config = dict(
    n_experts=256,
    experts_per_token=8,
    d_shared_expert=64,
    moe_layers=[0, 2, 4, 6, 8],
    normalize_top_k=True,
    routed_scale=2.5,
    shared_expert_gate=True,
    init_std_router=0.0079,
    lr_router=0.00235,
    vocab_size=8192,
    norm='rmsnorm',
    lr=0.0117,
    train_tokens=395700000,
    steps=6038,
    dataset='wikipedia_en',
)
Below are experts of layer 4 (counted from 0) of a mixture-of-experts language model. Rows are named router (the router's row for the expert), gate (a neuron's input weights, with its number), up (a neuron's input weights, with its number) and show model dimensions 0-127. Each number is 50 + 15 x the weight over its row's rms, rounded and kept within 0 to 99.
After each expert's rows: a language model's description of what the expert responds to. This comes from a sample of Wikipedia text that the model never trained on.

# expert 27
router:67 47 64 50 69 39 67 57 56 62 35 39 49 52 52 45 73 64 25 34 70 22 21 38 35 40 22 39 44 46 47 35 63 27 39 41 56 53 51 40 73 61 78 48 52 71 15 51 15 33 27 57 59 58 23 66 24 40 63 50 56 41 53 35 87 52 56 70 69 57 51 67 78 58 37 41 42 43 54 31 80 41 33 50 47 35 43 80 37 56 43 38 33 57 71 31 57 35 39 51 51 50 37 64 62 70 64 43 44 47 42 31 54 57 76 65 41 46 76 64 42 49 47 26 46 56 43 60
gate0:48 70 62 57 57 75 66 23 16 60 29 58 43 14 61 49 49 52 58 70 67 46 28 40 43 52 40 59 55 63 23 66 63 36 47 59 45 47 63 73 42 55 50 61 60 60 56 52 48 32 39 49 73 54 51 32 38 59 49 48 48 42 69 57 58 59 58 17 52 49 49 44 67 56 46 32 36 71 54 69 64 55 22 35 64 59 49 24 50 13 18 46 71 78 11 35 45 14 40 61 53 86 60 47 38 71 51 40 40 56 62 37 47 60 66 64 57 64 40 59 26 41 58 59 63 57 71 52
up0:43 70 23 71 52 31 80 39 47 36 48 58 61 56 39 52 28 63 58 36 67 66 60 45 55 24 38 52 42 53 72 59 51 57 44 27 62 38 76 48 54 49 63 73 37 71 51 56 61 57 50 52 24 30 48 74 58 50 63 50 76 51 63 45 47 61 64 63 40 26 28 68 59 30 41 26 57 52 44 40 52 52 47 48 44 31 50 54 56 88 67 29 60 28 54 75 64 43 56 52 49 61 29 40 71 13 65 53 48 65 42 78 36 40 48 48 61 75 83 76 63 72 58 55 67 23 64 38
Opening letter pieces of ordinary lowercase words split by the tokenizer in running prose, like m-ellow, s-omething, unc-ertainty, sh-ape.

# expert 48
router:30 29 65 37 28 33 74 33 46 65 41 36 40 34 33 33 28 35 65 33 47 64 70 36 58 32 38 37 60 34 25 35 42 71 55 36 63 61 31 59 45 23 27 71 56 46 61 62 69 69 60 68 61 58 23 25 64 30 36 53 63 51 64 56 33 34 31 59 40 71 32 40 73 70 35 28 33 71 31 70 66 34 52 55 36 43 32 41 52 35 57 46 65 48 44 35 63 62 38 31 48 38 55 66 58 34 35 30 70 35 52 66 63 68 29 39 44 64 38 66 60 26 46 42 39 34 44 45
gate0:66 58 38 51 43 67 53 53 32 38 74 83 50 53 70 70 44 71 66 53 71 57 49 65 29 74 47 37 58 73 47 77 65 52 44 62 49 48 62 73 31 62 65 11 55 31 30 71 63 39 60 21 48 69 61 63 40 62 40 58 65 51 47 23 57 61 57 83 65 48 55 42 49 49 48 55 46 08 49 38 67 62 50 31 55 73 71 35 56 41 28 50 39 35 85 74 44 55 55 56 35 70 64 77 49 36 39 42 35 40 41 41 58 37 61 64 39 70 45 46 67 45 52 35 68 53 65 57
up0:39 48 48 28 43 37 65 32 44 42 45 63 51 36 69 51 54 70 84 50 43 45 45 75 47 71 27 52 45 69 35 60 22 12 40 59 42 64 30 64 65 50 41 75 47 65 17 57 70 33 24 18 49 40 57 80 42 49 63 40 81 74 60 74 53 47 35 34 50 52 45 51 30 49 71 64 58 59 68 60 34 67 43 72 46 35 69 47 42 28 60 36 70 69 49 53 38 34 76 36 39 68 55 62 48 68 49 50 44 34 59 41 40 39 59 66 54 35 59 37 66 68 57 30 58 66 35 64
Word starts like heav(ily), earl(iest), according, almost, "===" section markers, and digits inside years after "from" or "19".

# expert 37
router:46 28 57 51 36 43 28 38 47 52 42 36 47 48 32 36 23 42 61 47 61 57 46 44 70 44 69 27 37 72 37 25 37 29 67 14 78 57 26 86 27 41 46 76 44 31 64 60 74 70 75 68 65 66 41 38 28 68 41 55 56 49 54 49 37 40 36 54 80 60 59 25 59 63 36 37 40 79 21 44 34 46 33 68 36 51 46 65 56 42 53 55 40 45 29 38 38 58 53 59 30 34 66 63 32 44 55 48 63 55 54 63 51 78 55 25 46 65 31 52 73 44 36 51 37 44 60 34
gate0:50 79 43 86 52 68 42 16 73 40 80 55 59 64 35 56 32 42 45 53 24 39 28 64 48 56 30 30 43 69 44 18 53 49 85 24 31 60 29 83 56 50 46 34 29 78 29 45 51 64 74 30 49 67 54 83 63 55 87 22 72 28 33 69 45 43 31 50 49 76 50 48 67 61 62 40 48 44 44 56 67 52 63 58 29 34 54 48 62 35 46 45 63 51 55 33 52 46 63 41 34 48 57 46 54 69 56 58 40 63 44 38 63 63 52 51 50 51 42 54 44 56 47 45 52 42 51 36
up0:55 44 51 67 55 62 79 57 65 64 38 53 43 34 27 72 54 58 63 43 78 44 71 44 44 47 39 33 57 28 37 23 43 24 50 60 21 52 67 61 59 43 45 67 10 48 30 49 64 47 55 55 49 38 80 54 37 38 38 37 46 06 43 24 56 48 45 31 62 65 46 54 62 42 47 23 44 56 60 57 42 53 45 38 53 73 25 82 56 42 42 70 31 81 38 68 69 75 38 47 41 63 51 67 45 35 49 56 32 60 40 47 11 58 46 39 42 43 15 74 49 46 54 43 47 51 56 53
Pipes between table cells of numbers, list-leading dashes, commas in dates, and month names like November, September, January.

# expert 19
router:24 36 64 28 57 51 40 34 57 78 52 48 34 47 36 48 39 45 68 52 49 58 72 27 41 35 45 52 66 37 45 33 37 50 69 28 52 47 54 73 44 76 19 46 62 85 48 41 52 71 51 63 42 46 36 58 76 51 68 41 42 47 30 49 41 48 57 19 40 31 48 53 86 48 55 27 26 46 54 47 27 31 55 73 35 40 71 47 25 44 47 83 56 65 56 42 50 55 46 39 57 67 85 55 63 37 77 39 48 32 66 42 55 76 27 66 57 64 33 56 40 42 74 56 45 37 32 67
gate0:45 35 40 39 38 48 69 58 76 50 65 50 64 50 46 59 52 61 72 71 13 29 17 31 60 45 38 49 44 44 23 70 69 55 42 86 35 54 61 48 70 69 47 30 84 69 36 90 68 58 44 69 42 61 49 66 18 47 54 60 43 48 49 56 63 49 63 73 21 52 48 21 64 32 55 46 43 46 45 29 44 67 40 60 62 60 47 65 78 34 65 57 38 74 68 34 60 28 50 68 56 41 36 41 28 53 40 49 60 40 58 40 67 57 26 57 64 43 49 49 66 60 57 36 38 56 49 64
up0:43 42 32 77 54 81 52 48 51 32 67 52 50 39 29 54 28 68 44 61 65 45 82 59 77 65 61 55 55 72 43 59 39 53 57 22 24 25 68 38 43 75 46 39 44 53 42 55 63 51 91 59 41 48 48 54 41 54 45 52 38 33 43 48 34 50 52 47 52 57 55 48 40 72 75 30 50 55 58 51 46 57 66 64 51 59 56 51 54 81 57 55 66 16 51 29 36 47 57 35 36 31 99 40 69 38 59 53 62 50 47 11 36 48 75 37 62 80 58 71 44 42 66 56 52 67 60 64
Header words and labels in stats and election tables and summary lines, such as Candidate, Votes, Rank, Total, and Overall colons.

# expert 22
router:27 54 43 32 52 67 31 54 55 51 50 49 47 53 72 42 28 38 62 43 73 79 22 50 62 42 50 48 58 28 59 69 36 44 54 67 31 50 30 83 63 30 78 56 32 34 72 41 67 30 64 50 63 59 24 41 41 30 37 24 49 46 74 44 58 66 42 39 51 64 50 44 60 55 49 45 30 64 26 71 72 32 61 51 67 67 47 44 41 64 27 26 68 38 60 41 34 30 75 73 22 39 76 53 61 65 57 31 73 72 38 51 41 74 42 47 45 64 73 34 62 46 51 49 68 54 60 44
gate0:68 17 55 55 19 49 32 48 26 63 39 49 37 48 53 66 49 32 99 61 84 48 58 54 53 37 40 52 35 57 71 73 61 94 70 39 71 55 41 60 35 33 53 14 37 57 40 45 48 56 70 42 35 54 38 57 64 62 44 56 70 49 64 60 35 39 27 66 63 51 62 66 73 34 66 46 44 50 24 44 45 34 41 56 57 44 13 63 51 44 63 70 30 44 49 67 40 37 29 58 35 53 68 45 63 60 44 43 67 48 58 47 43 57 70 55 54 52 63 72 70 47 56 57 50 57 31 43
up0:50 60 56 26 68 54 44 52 35 39 58 68 60 51 49 32 74 42 25 36 46 11 78 45 78 55 68 37 43 76 29 42 52 38 41 58 31 41 54 47 58 54 24 81 82 56 25 48 68 40 53 68 36 44 50 59 57 72 39 37 37 00 46 58 85 38 51 67 16 42 47 62 50 79 46 56 34 55 49 64 39 52 39 58 42 49 79 58 61 67 64 27 39 44 25 61 64 34 57 59 58 45 50 45 39 43 62 43 69 22 47 63 44 60 43 44 59 53 54 26 40 51 53 49 67 45 48 55
Single digits inside numbers in tables, especially win–loss records and scores, like 14–6, plus decimals in statistics tables.

# expert 32
router:55 43 60 39 78 36 62 65 59 24 29 50 43 70 49 67 61 64 58 72 35 31 73 49 66 78 11 50 42 57 44 57 35 49 29 66 25 43 76 49 22 78 32 72 81 53 23 56 42 76 38 77 47 56 79 46 35 35 68 32 55 54 37 53 19 52 25 34 46 49 62 54 80 60 49 25 51 49 46 51 79 44 51 69 53 44 53 46 44 45 55 52 41 53 32 61 64 40 77 53 42 47 34 52 47 27 36 40 44 62 33 54 39 55 42 62 49 67 52 60 48 36 40 66 46 29 66 50
gate0:39 30 36 47 63 75 56 50 45 62 15 41 45 25 24 65 27 44 43 47 52 33 46 62 47 59 29 54 49 67 48 53 37 79 38 42 52 40 72 48 63 42 51 32 54 61 55 32 56 34 64 40 56 46 65 43 51 81 71 47 62 45 69 40 49 58 31 42 38 84 52 38 53 41 70 55 61 78 53 52 74 50 71 58 20 64 64 57 27 41 13 57 46 56 33 39 66 33 44 60 50 43 81 49 70 98 48 41 50 65 47 53 25 48 46 35 52 34 61 16 43 62 62 54 50 61 63 71
up0:55 43 49 53 61 53 46 57 58 30 84 49 45 79 54 36 80 33 46 52 44 53 26 43 43 29 30 80 55 51 40 48 61 73 44 55 50 45 50 59 43 25 51 54 63 35 55 44 55 80 24 53 57 52 57 69 72 43 55 51 63 31 61 68 86 19 21 99 59 61 54 41 51 58 33 50 48 52 28 67 39 44 79 54 66 42 44 49 45 46 34 35 41 74 57 47 56 27 67 43 56 66 53 32 55 38 42 75 66 67 48 60 69 52 68 55 42 51 75 59 55 55 35 52 36 48 49 77
Sentence subjects before a verb: pronouns (they, This, she) and head nouns after possessives, such as his career, her style, King's research.

# expert 45
router:48 43 33 45 58 47 60 34 56 67 39 44 51 34 53 55 38 37 63 45 58 44 39 26 53 59 66 21 66 41 65 37 39 55 34 77 34 68 64 76 44 54 81 52 68 53 62 72 65 68 61 55 45 31 33 48 62 25 28 30 65 39 72 42 59 71 47 84 32 61 40 49 17 44 44 41 71 57 56 58 16 52 58 62 40 16 39 63 62 25 42 52 23 72 72 40 69 85 66 38 47 61 65 51 38 50 27 48 55 49 28 64 39 66 52 65 52 52 39 58 44 68 61 75 36 55 66 44
gate0:65 57 52 42 56 73 41 29 40 36 69 47 69 47 67 48 49 36 18 68 54 67 55 90 67 45 49 23 45 49 40 38 44 41 07 57 44 59 35 58 64 56 55 50 47 35 65 52 47 21 71 59 65 64 30 34 15 50 49 67 45 43 62 61 60 57 47 80 61 52 58 67 11 61 43 56 57 61 41 36 52 43 30 60 39 38 53 41 57 72 51 32 75 86 41 47 59 56 43 39 60 65 49 43 26 55 49 45 17 33 37 27 40 37 67 32 52 42 64 50 49 44 24 64 51 63 76 55
up0:82 34 60 51 53 26 44 41 77 28 57 58 22 57 20 46 40 75 67 52 38 41 42 43 56 56 59 41 57 43 43 56 45 54 62 43 75 18 60 46 62 31 62 49 48 73 37 49 58 45 23 27 66 54 76 47 79 49 63 49 75 40 51 26 67 74 56 51 47 27 66 48 29 42 38 58 59 46 29 43 55 82 59 69 49 54 40 60 50 53 72 49 53 60 35 46 62 28 65 67 57 57 64 39 52 40 57 45 58 54 27 66 57 57 22 93 52 41 31 59 50 56 54 47 25 24 25 27
Digits, en dashes and spaces inside years and season ranges, such as 2018–19 and 2005–06, plus dates like September 2021.

# expert 65
router:41 56 61 31 41 52 68 51 61 70 42 45 51 60 29 45 43 51 64 59 45 70 57 56 32 24 73 39 57 42 28 37 29 50 46 53 38 67 48 62 37 48 30 59 53 46 68 24 61 58 36 54 43 57 46 25 71 44 48 42 70 42 65 54 40 33 81 48 27 72 24 38 62 52 29 24 38 63 36 38 75 52 58 39 52 55 32 73 15 35 32 49 62 06 53 58 53 55 25 40 30 37 41 51 45 64 48 32 54 24 56 63 68 60 25 30 50 39 74 54 75 40 32 34 69 40 50 22
gate0:53 46 53 53 29 79 27 77 27 59 64 55 47 50 38 43 50 53 45 65 53 46 28 30 46 63 42 62 54 38 43 61 47 46 50 71 29 42 76 57 24 42 69 26 42 43 40 42 13 49 61 40 43 46 16 35 53 40 63 52 20 44 45 77 93 60 53 38 35 54 71 30 60 55 36 64 62 57 20 27 66 42 60 56 42 34 51 26 55 84 53 47 69 43 37 40 36 77 58 54 44 50 60 48 65 69 30 27 46 58 47 26 59 28 43 48 48 68 29 44 57 47 57 64 69 50 27 46
up0:60 87 39 17 49 30 71 46 59 27 53 51 30 21 51 35 69 44 41 53 52 68 38 33 47 58 47 59 59 43 61 45 16 50 43 29 73 59 49 73 36 49 76 49 51 32 48 41 56 62 36 80 57 56 55 43 42 56 39 71 56 43 30 47 45 57 80 70 44 54 63 19 37 85 38 69 62 56 79 40 40 57 61 25 41 58 50 64 44 59 62 26 73 59 50 65 47 51 47 54 48 21 75 42 65 74 62 63 57 29 58 68 69 52 77 47 57 36 50 42 68 58 48 44 38 49 73 37
Digits following a decimal point in statistics and election tables, such as 48.16%, 9.65, 0.05%, and units like km, sq.

# expert 36
router:29 30 67 37 28 35 73 33 46 68 48 32 35 30 33 31 33 39 69 31 44 63 69 37 57 28 34 39 56 31 25 37 34 69 55 37 65 62 33 60 42 25 31 70 60 46 61 62 66 67 61 69 59 58 26 28 65 32 34 49 65 53 63 53 32 36 33 56 35 71 32 38 74 70 32 29 34 71 31 72 67 36 51 51 37 43 33 43 49 36 55 45 63 43 41 36 60 62 35 30 44 39 56 69 53 31 33 33 74 36 54 63 63 69 32 39 50 70 43 68 64 30 43 44 42 34 46 43
gate0:73 62 45 57 64 58 54 59 38 37 88 83 33 42 84 73 53 44 43 50 31 49 46 57 54 68 57 57 26 47 43 55 50 49 24 43 27 62 54 39 85 57 75 40 61 32 42 56 52 41 59 13 55 49 30 62 33 66 55 54 41 54 42 55 32 49 65 58 36 40 66 72 63 44 58 45 52 44 41 28 38 36 30 33 62 70 50 37 56 46 44 51 48 38 64 64 49 22 44 54 21 71 75 43 45 44 40 36 58 38 76 37 24 50 57 24 74 32 27 27 27 49 48 79 51 65 66 52
up0:78 52 56 79 72 70 39 86 47 43 75 47 46 52 61 59 48 94 40 56 58 70 28 47 36 70 53 79 32 58 68 65 59 26 63 18 58 42 81 54 64 52 36 28 56 56 63 51 71 68 33 37 54 58 31 58 64 54 52 70 53 52 62 39 58 30 48 56 56 40 72 48 24 20 49 74 51 54 60 58 58 44 28 31 40 28 43 47 39 46 68 29 47 60 57 53 41 36 43 36 52 50 60 30 63 57 37 21 48 68 52 21 34 28 54 53 62 52 36 33 63 61 72 42 50 55 48 45
Participles like located, situated, based and serving before "in/by", plus commas and digits after numbers in tables and dates.

# expert 42
router:19 30 63 42 33 39 63 32 54 63 51 40 41 36 30 28 24 26 68 47 50 55 86 49 64 28 32 27 61 28 44 50 54 69 48 39 57 45 38 54 43 37 39 62 56 55 69 42 71 75 71 58 48 43 42 37 81 35 47 41 74 66 48 50 38 20 36 47 27 64 26 38 68 45 37 16 43 70 38 83 52 48 45 66 60 54 51 26 51 26 68 38 60 49 42 36 67 67 28 39 47 50 55 75 63 30 25 26 57 48 64 52 40 69 36 31 48 60 46 57 51 41 44 47 38 56 34 45
gate0:85 51 35 71 76 34 43 53 76 61 50 46 50 57 68 57 60 54 23 42 42 07 44 53 35 49 51 50 38 60 41 56 64 55 46 50 58 44 63 30 53 30 65 30 76 68 54 41 61 48 50 38 67 49 36 35 47 49 50 23 68 48 64 39 46 75 79 31 24 32 45 43 30 60 81 42 64 66 65 62 48 41 24 54 50 48 44 83 34 59 70 26 49 45 59 89 80 57 32 43 36 18 40 41 45 60 46 73 51 52 30 50 43 47 55 61 58 43 53 56 62 59 31 43 73 59 63 38
up0:58 40 45 43 44 82 48 53 34 54 46 54 24 53 55 49 42 55 35 70 86 30 49 75 60 74 50 60 22 55 43 31 25 61 49 72 52 63 45 44 86 63 23 68 53 40 65 62 76 95 59 53 52 41 70 25 37 61 44 59 68 67 52 70 77 40 59 44 67 49 43 49 20 24 41 49 42 64 48 49 33 73 64 55 53 50 63 66 64 47 47 70 67 55 56 52 78 41 32 49 63 65 53 28 43 51 39 50 48 65 55 20 72 41 63 46 48 64 49 24 69 59 68 61 42 48 53 55
Interior pieces of place, team and organization names, plus "and" and "&" joining proper names, such as Albuqu-er-que, Warner Bro-s, Newfoundland and Labrador.

# expert 39
router:84 58 50 80 35 51 83 67 57 42 34 22 54 43 47 48 81 87 29 68 74 77 34 45 55 47 25 62 52 58 60 36 38 60 66 49 43 68 61 29 32 37 50 58 52 69 47 61 47 41 64 60 36 45 70 29 53 54 36 40 35 47 64 66 40 55 41 25 46 32 67 37 71 71 53 60 49 61 57 58 64 44 58 53 40 27 43 24 64 39 49 44 48 25 57 52 53 39 59 60 82 60 57 46 40 65 61 47 63 50 74 24 58 37 74 38 28 57 55 34 30 45 48 54 24 63 79 61
gate0:51 56 44 50 56 79 50 71 52 63 72 34 34 37 67 37 53 42 34 35 86 98 38 64 42 49 54 51 35 50 64 52 42 69 70 34 51 48 47 24 55 48 38 24 48 38 45 54 53 46 61 63 37 45 97 43 63 50 56 51 24 49 58 79 36 59 70 37 49 32 63 38 46 29 56 47 68 71 55 48 35 52 58 54 48 35 59 64 52 40 70 62 44 39 70 45 57 47 25 53 72 82 53 61 49 41 64 43 44 56 43 51 76 47 58 21 56 72 46 81 54 58 20 28 65 67 58 28
up0:32 42 49 58 34 33 55 81 39 51 36 41 65 65 38 55 62 58 50 59 03 44 55 37 53 48 62 52 35 54 71 56 78 58 14 76 43 60 52 82 63 24 50 42 43 64 31 34 28 40 37 26 47 42 26 44 65 65 33 79 59 39 58 50 41 50 64 74 52 82 66 33 39 48 56 64 43 59 40 60 53 74 50 53 40 59 45 36 55 35 81 23 37 38 49 47 73 71 38 58 49 37 55 72 33 41 31 57 59 55 66 49 46 39 60 64 52 64 69 37 39 39 84 60 36 45 57 64
Words ending a clause before a period or comma: final digits of years (1990s, 2017), and phrase-final words like died, him, itself, history, damage.

# expert 44
router:48 58 48 28 52 72 57 45 37 68 81 47 65 39 50 38 26 30 42 28 59 55 48 32 37 77 30 63 67 58 61 57 42 04 29 88 48 54 30 67 82 44 44 75 63 48 52 50 41 29 35 41 56 50 38 32 45 34 50 69 47 53 71 48 51 51 42 50 54 67 34 44 29 45 37 74 43 54 17 53 76 40 27 44 58 59 31 75 38 47 35 66 34 55 54 30 67 55 67 38 50 60 49 37 50 59 51 33 75 42 37 59 48 62 61 38 62 60 58 52 60 45 62 30 76 84 52 67
gate0:21 68 45 86 36 49 34 27 55 55 56 36 23 28 44 40 59 65 39 47 51 72 38 39 37 28 50 76 34 48 36 40 52 32 62 49 50 47 63 39 52 49 40 63 22 57 50 48 20 54 45 39 45 47 39 58 77 65 53 22 39 63 67 63 53 81 56 62 34 44 21 46 56 31 47 38 81 49 70 84 47 37 63 63 78 38 67 24 68 61 45 42 67 56 28 58 68 73 56 71 66 44 54 32 38 56 57 48 47 46 32 41 56 71 37 57 43 52 36 32 66 50 62 38 34 55 79 62
up0:59 48 35 56 48 45 31 75 32 52 51 52 50 53 51 26 33 34 43 53 63 38 43 26 46 59 87 60 51 81 43 51 49 41 37 45 28 62 45 75 46 62 55 83 61 74 43 61 37 41 63 47 49 38 39 65 55 64 77 55 70 69 53 40 59 69 51 86 35 62 37 76 46 44 50 38 55 39 47 41 85 54 51 65 60 47 49 61 30 29 70 18 52 58 31 49 83 26 49 54 78 54 55 52 51 66 46 69 24 67 69 59 72 26 78 51 39 62 39 36 40 75 53 45 65 48 59 32
Spelled-out counts like three, several and forty-two hyphens, and inner digits of years, scores and statistics.

# expert 21
router:36 40 54 32 30 67 45 46 38 50 54 69 49 43 42 37 39 19 42 43 42 35 74 32 80 45 50 42 60 19 39 52 41 56 43 24 45 70 61 44 56 65 57 60 55 68 58 47 61 51 65 66 50 61 63 26 57 35 33 21 55 49 60 24 23 34 29 32 42 40 46 62 52 24 43 36 47 20 78 56 63 42 62 63 23 28 71 30 55 40 51 49 30 67 33 50 73 73 23 71 49 57 56 61 42 54 37 51 21 54 50 63 65 61 41 56 47 74 62 74 45 48 14 55 40 41 20 50
gate0:74 69 26 32 62 48 50 66 42 39 31 50 49 45 46 71 61 43 40 28 38 43 65 36 39 61 46 86 70 55 39 36 51 54 33 61 52 41 41 55 49 32 59 73 58 19 74 71 37 65 55 70 47 47 81 29 54 40 22 40 50 53 49 60 42 11 53 29 46 53 36 45 40 72 55 64 40 68 45 47 20 39 70 34 20 53 42 35 64 48 74 31 55 49 62 59 72 62 46 60 58 64 59 60 40 22 53 51 62 49 39 69 70 43 75 57 56 35 34 11 33 55 44 58 49 68 67 35
up0:51 67 22 28 63 59 28 74 42 53 55 65 59 56 60 54 45 68 17 51 64 46 85 42 67 68 62 28 47 47 48 69 30 57 54 42 49 57 70 29 52 36 58 48 82 64 62 74 64 44 75 63 62 73 45 47 56 53 63 66 63 32 68 39 32 55 40 54 38 41 55 24 67 61 46 43 44 39 45 35 44 36 32 66 41 31 39 52 29 60 45 40 49 35 58 58 53 43 41 55 56 48 60 71 18 67 32 44 47 37 38 42 22 72 61 66 23 50 61 45 21 61 56 66 70 17 65 84
Word endings and second pieces of proper names in section headings and titles, like B-razil, Portug-al, Monteneg-ro, Ō-ita.

# expert 60
router:59 41 63 66 24 47 60 48 60 48 34 37 50 50 38 60 30 66 35 76 42 56 35 49 74 53 31 50 67 58 38 47 37 79 53 54 41 59 68 63 31 58 51 71 71 62 70 61 56 49 83 64 44 42 37 39 27 57 33 41 36 58 62 35 45 60 46 34 34 16 54 28 72 65 55 46 38 77 60 48 80 65 66 51 53 45 41 23 68 43 38 46 66 25 35 72 62 50 59 46 81 43 72 52 49 25 50 84 77 31 53 66 56 67 58 58 42 51 56 22 37 38 33 35 49 60 74 35
gate0:39 74 51 39 55 62 37 17 42 74 71 57 57 52 43 36 52 52 35 32 70 37 42 48 42 27 58 41 56 49 52 40 45 36 77 47 47 30 52 60 45 45 52 77 38 46 24 24 40 62 44 17 67 48 53 55 51 46 50 65 48 90 43 41 75 48 54 69 58 47 29 41 84 66 58 48 45 62 46 30 56 28 47 00 35 51 56 42 47 31 62 63 72 36 49 62 42 52 48 40 79 45 56 47 57 29 44 51 53 21 47 66 42 29 65 41 38 23 57 31 36 70 71 32 28 49 42 36
up0:78 50 38 65 59 50 64 98 42 52 74 27 44 57 65 49 26 73 55 15 63 50 66 33 44 34 42 31 60 29 69 56 60 64 54 25 60 47 56 47 62 52 53 50 47 66 60 54 49 36 50 62 35 32 53 62 55 59 42 64 56 50 38 18 48 73 53 48 24 35 53 55 26 78 38 20 29 30 38 77 71 71 28 62 44 41 63 63 53 33 51 65 59 46 43 42 49 51 66 56 29 63 54 35 35 38 42 54 54 51 63 57 57 54 43 78 52 51 31 52 31 52 88 64 30 28 53 31
Final year digit or noun ending an introductory time or scope phrase before a comma, such as In 2015, at that time, however.

# expert 30
router:29 28 67 34 32 35 73 33 45 64 45 33 38 33 32 33 30 37 68 33 45 64 66 37 51 28 35 38 60 29 27 34 38 68 57 40 65 61 32 60 44 29 30 69 54 44 64 62 65 73 59 68 59 58 24 25 65 32 36 49 67 51 62 51 29 33 32 56 38 71 31 44 71 67 32 31 34 70 32 70 67 35 51 53 35 45 31 40 47 35 55 42 61 47 40 32 56 59 37 30 43 42 51 70 53 30 32 28 75 38 56 61 65 70 32 35 51 68 41 69 63 27 42 45 42 33 46 43
gate0:72 58 40 55 78 60 43 73 28 36 45 55 57 59 74 43 85 34 32 58 51 56 17 63 62 48 51 56 51 49 61 56 75 56 37 47 48 39 53 72 52 51 63 43 55 52 00 29 52 67 35 44 75 45 62 63 45 55 47 49 47 48 42 45 50 65 44 34 61 40 47 50 36 28 67 65 40 66 43 38 22 64 45 50 57 53 52 59 56 77 60 60 43 29 69 49 12 34 70 68 77 57 40 38 49 66 56 75 41 77 70 39 27 16 50 53 67 49 60 45 59 70 60 76 44 77 55 46
up0:81 29 32 57 50 49 54 42 55 38 50 79 50 64 48 52 60 73 55 54 47 61 51 66 39 56 63 64 30 35 67 47 37 31 45 29 46 35 65 42 36 49 70 46 58 73 52 49 57 56 26 35 62 73 50 50 56 61 66 63 39 51 95 40 22 19 67 43 26 67 43 41 49 53 40 54 51 57 13 28 49 64 56 44 48 52 43 59 48 66 51 63 40 50 51 45 60 55 60 35 47 68 59 36 50 43 57 59 47 69 51 83 26 59 36 13 62 13 19 56 46 76 48 38 73 75 65 27
First or middle digits of years and score ranges in lists and tables, such as 2011, 1981–1989, 2–0, plus UTF-8 byte fragments.

# expert 24
router:48 23 55 36 32 50 31 50 45 60 48 30 58 36 34 70 23 62 27 53 50 25 54 48 63 64 33 36 45 46 70 23 83 58 70 25 13 56 56 37 42 45 80 37 59 14 63 47 73 60 53 52 40 71 63 37 60 49 56 51 71 44 49 47 42 50 38 30 58 61 71 43 51 54 25 54 64 46 60 61 74 68 48 37 65 42 56 31 54 37 50 49 67 58 43 71 77 58 33 41 43 48 52 59 53 18 39 69 22 28 66 58 47 44 35 39 65 20 45 34 64 48 30 71 38 72 51 51
gate0:60 19 48 56 37 46 61 50 60 36 57 66 53 46 56 53 49 61 57 45 50 44 38 36 34 67 70 04 29 28 37 84 93 46 66 83 42 42 44 36 54 59 34 43 43 55 77 66 68 34 41 36 47 52 52 47 32 55 47 59 46 42 71 31 72 51 77 26 46 46 63 72 36 37 55 42 45 22 67 40 62 45 65 43 57 34 10 49 60 56 30 46 72 35 44 29 58 78 56 62 26 53 60 44 35 41 61 38 63 48 25 51 45 56 62 22 53 57 60 56 52 47 59 53 66 37 42 71
up0:63 38 59 52 35 45 55 51 34 84 51 43 45 56 52 50 47 67 33 45 62 43 55 77 74 66 20 53 40 73 38 72 51 72 67 41 44 52 70 35 35 63 69 45 63 62 57 37 43 64 47 62 40 31 56 80 64 50 43 47 45 71 44 54 43 33 22 79 76 59 71 56 47 28 70 37 70 53 38 57 30 37 55 72 51 13 48 60 45 59 49 56 31 51 53 30 38 47 42 44 52 42 43 41 47 64 11 71 51 40 40 30 30 68 56 34 40 54 11 71 65 57 48 52 49 62 11 44
Capitalized words inside song, album or episode titles, such as Love, You, Night, Life, plus word pieces in names.

# expert 11
router:38 40 24 56 58 40 58 77 51 60 61 45 33 38 52 51 42 34 43 32 45 60 28 33 68 48 74 59 48 27 89 47 46 65 52 60 43 29 31 52 68 35 69 69 63 45 82 41 68 63 55 46 63 62 48 47 39 50 62 30 61 46 32 61 68 32 62 73 30 57 64 39 17 63 64 49 42 65 44 75 13 43 54 42 50 41 55 76 56 52 70 69 61 31 70 21 51 46 65 43 57 53 28 55 51 34 65 40 65 57 16 57 75 61 49 39 54 46 54 36 76 67 60 52 66 19 45 47
gate0:44 32 39 32 45 59 52 31 42 39 42 32 49 57 57 58 62 69 52 48 57 29 44 29 49 58 49 46 43 40 59 48 56 71 64 73 42 81 58 52 32 38 53 57 55 71 68 71 35 27 54 11 71 32 56 64 44 67 51 62 29 77 51 42 61 65 57 48 68 42 83 43 39 40 38 60 44 67 26 37 59 44 44 66 35 12 58 51 56 57 25 62 56 48 22 23 59 54 41 26 31 25 54 80 83 56 72 37 50 53 76 28 65 40 37 37 64 64 73 40 56 57 50 69 44 53 44 55
up0:71 38 47 68 61 46 46 56 23 61 72 69 77 59 44 39 47 44 26 55 21 40 68 34 48 61 30 78 35 64 59 12 42 14 51 40 37 59 57 54 71 45 76 72 63 30 49 63 57 64 57 36 77 73 52 36 45 43 73 42 90 25 41 44 49 57 36 59 28 77 51 32 51 40 50 55 37 57 58 44 54 38 52 32 77 44 64 54 50 56 47 60 68 61 44 70 50 39 71 42 49 51 49 25 43 37 80 45 61 43 45 61 56 34 47 57 68 51 71 55 43 52 29 80 56 35 49 64
Space or first digit starting a number after a pipe or colon in tables and infoboxes, such as scores, CIDs, coordinates, dates, prices.